Weights of a small mixture-of-experts language model, trained from scratch on English Wikipedia.
Size: 9 layers, width 256, vocabulary 32000, 77M parameters.
Experts: 64 GELU neurons an expert, 4 picks a token, a sigmoid router, a shared expert of 256 neurons.
Below are experts of layer 2 (counted from 0) of a mixture-of-experts language model. Rows are named router (the router's row for the expert), down (a neuron's output weights, with its number) and show model dimensions 0-255. Each number is 128 + 24 x the weight over its row's rms, rounded and kept within 0 to 255. Numbers have three digits each.
After each expert's rows: "comes before" lists some tokens at least twice as common just after its tokens as in all text. This comes from a sample of Wikipedia text that the model never trained on. Tokens count by the router's weight.

# expert 34
router:123171154135134121127148091146128146077154069146114139122179147131123103127129141187121099121104148158082120131132119108120096130145159131132162101098098105167166125156110155156149091116119158110176137093141152156108114109096131142106119094104148125141078134140093101152160090132120125144128150116148105150104145146150115120163108129106104160148176167108105197113129170165168140138079103135126142120112155094123138142128177139164132111133113159128149113152120151120113128145132117125136145147123117141157142121128131095121164127124121147103129115143104129141112106135134143161109164120137134083125141135096124069109044110112119161112174113124109115148127115126141088144146130167128128116091112130088081103072123128125113103101133152110112143177112133105132151146109163
down2:149091104148144138174173115115110112111139141097189148091159109108133129104111156130095142142160139167138187147133131136129119156122117098116135136143146122133132116115080127082119130105129066132094117176113092119138178114142153140111130117113120158150160112067104144088130114122149133103149109134127152133161128135149106173119104113106172122095088137105127129130106119112121162140152169122119113094097150129128160161117096098166143133143132104128114134183113132093130114099110102157120106134089113129140145161122108124131119106141122147107082107142130098119121115150144109140148100091116107121124108132162126165120096097137169113152153174094134202139158149112109167138134156107085180106159111117155139164165144102118078140121117105126131124095145104117152141155143150
comes before: ",", ".", "'", " City", " and", " University"

# expert 136
router:165130113102144132144145143119156144099110083149123096112116162111152150097077114148125100118108151102093125137120098149125125122138132106125144098113129115137139129139112130157121082111150139124171160111147119166057164134149094145141160131132103163120135180109113105151122103128115116109145096146105134143119134119149102127114136141137113065113103154111169169106141159139129122082146143165123117144122141143101143116099117118134122161148077152153103151160134093144161102136151118119139136154151139141103108133101153191129150169135136181124126105120102104167105125153121117136169094115113128108106113171151094051126074129146105089142152171164154120129119080147145165124146120108108132137150145146103108094079133122135155121096113147125121115133130111157131122179081164
down0:150098153113160132160133077133131119079108137169133120100134124155124081130108117159134063139094072116127155148148107110117107125133105131155108140125156086153119143134111143151155083136131125143137111103147100065093105145123121151116136140139100171090158081125112121168107132124141110109147102127129089109131115180125104151102134117085150072171125134108162147136127135103113090122145126129110147100191164081135110137104109161117128164136122117133109126155133136138117142135097159156142131124086114152075105196097151156139141150158102177125143125128093106167118170143176108132158146113100139119126116125127115140139111108157132116157127150128158129154165093150128140158119129146134126121134138164129092112125133129170107125166167125135127089107132132095171111104116121
comes before: ".", "/", "'", "hylum", "al", " al"

# expert 4
router:117146147089138102157167100120149135145141090110129139148155145115129089122131122138127101129107168138077117140142125149104100104098163118139135103075102087207106083128122149131164100137153126149108121130152124146147145115113151138110119122166169109131124104104058119116148093089165134122123139117147125151141125129132125142147144125125098147202136113155132138136175149120171122103127113137128093076164136089104180120137099100153129146116137146133151124167141130061101152103138144109128163116113093097132121128063152133127149125143137162083143128124105129144130105136143139113141157131157149113127145153118117130101090135123154120145143122151082124078149142086113142129165159164113135117115126142082142117128099110121180111107128157158131094171123104108151125117091118
down1:089123157139121129133136156132125132098145143111153124139090125111108128172121116136115110101125137171127121125086159118125124151142135128102116140149110115118152111126145143131113117134096139125144127131122111115063117143125152148145095156118152135130125087069170159083146133127081159144141120097116134097114096111148127102145152155141078131148138167130156106130101134071116081134148115137158134106110127113137153119139153167109150142135146152141154154088086106087093146107135093125148182160107136105119118129140165133145115168116114108109116091140095174127150126159117149138177119112077130121099115128158135139122115140118188147176091080119117106082160080118125131148125136161150089124080101143118160162118133106128183115089144144175138112191139128165132155105128135
comes before: " to", " by", " in", " the", "ing", " on"

# expert 58
router:119110117151146154146121099141115111152093114121132107125147126123136147119113142157136122093103145078117145112130123120129108112104140103095160116110103080158164098142158121141128114093130133102153128147181151125127149149064100142083135126119129124123125109097100139168118120175126116118095141149133125121155111096143100134095124097144119149146138113129090157180149139136162133106129128124114118147131121151108129158021148146132132145144120083113139114144108125117171099101112146156128151155144094135113113162108128105151157145168138147114136046128148077151161136134150179180140174102080127140129095140133096133180099117125165138111148144131127123183119085123140170133157135136117127116148128111096111116072116130107146117108107150141115091117086117149141124151121151
down0:114142067128087094157145084131167113100143100079146114112156136157152106120141150143117137129142130142139093127124126101101120137151128110118100117122103151110138124129126188112115087128116148098133127157109123151104111169141147163116115172131100125120122100105152134141116080138124154104121135078162138108138193115100118121153103155108110158118118107102119146137138158117140114114158141112127127135155109169158138078116140129138089086160124108107138110166143162116148088120116106128093141136114157128099127084117159120139134113157162129145174142156123109112134153167113148138158153135199076136115125193114133112133135101131163120156096081101110127114164157087093133120153155125171111108062145132134120101171156109170117141125138152140144143156124120097117116107155121
comes before: " |", " -", "·", "st", "whose", "AZE"

# expert 161
router:173131145131112138159141141120129139103101118161149091122115146106151173094089125128160090104090138128108135139136120114131124127117124142155189134117085102163155146115113108181131127105154158086165189115145140163085148142130114137168155128128109120106138162114119127154107123152123115102135110111121116135123129121120113155112140145138126090109134115126134152123120187145160120098129119161108138124096116098097157116098105108137142136145108128140087149157158105132112126117149125143133141170106120164141080120138163178128169145137151160118100139089064116103142123134125112118168128133088132111132094175127105077165068151156105093144165138119106129161117096133136127115127101132133128108161150165106101107078125162154144095109136162150114092150099126138153116141080184
down0:145118149106141130144152134148111082122071119138088125115143139129156158111154139121090133121080148119128161114118156168154163153102114125101133135133087129132150120149139129102158151136093133098152110078134132123155120151113161175129112130108092117114122182127149122176139102151143180132131144169121122155102111135127154150120092110149126126112100129153123101135140151139102107149144133077085133179138113170124081117135120073116167101094125133141131082126132098099132139107172110135150164114137156158112148137142147153149129191131156092131103092139190129108099124133143090113136126175096131171111104112161095111169134130126139080153115098163112114157112110108132095127142139104106183082130106140124138104125152118163093123100106122140152116171138132132114109140131151
comes before: ".", "HO", "N", "/", "hylum", "ak"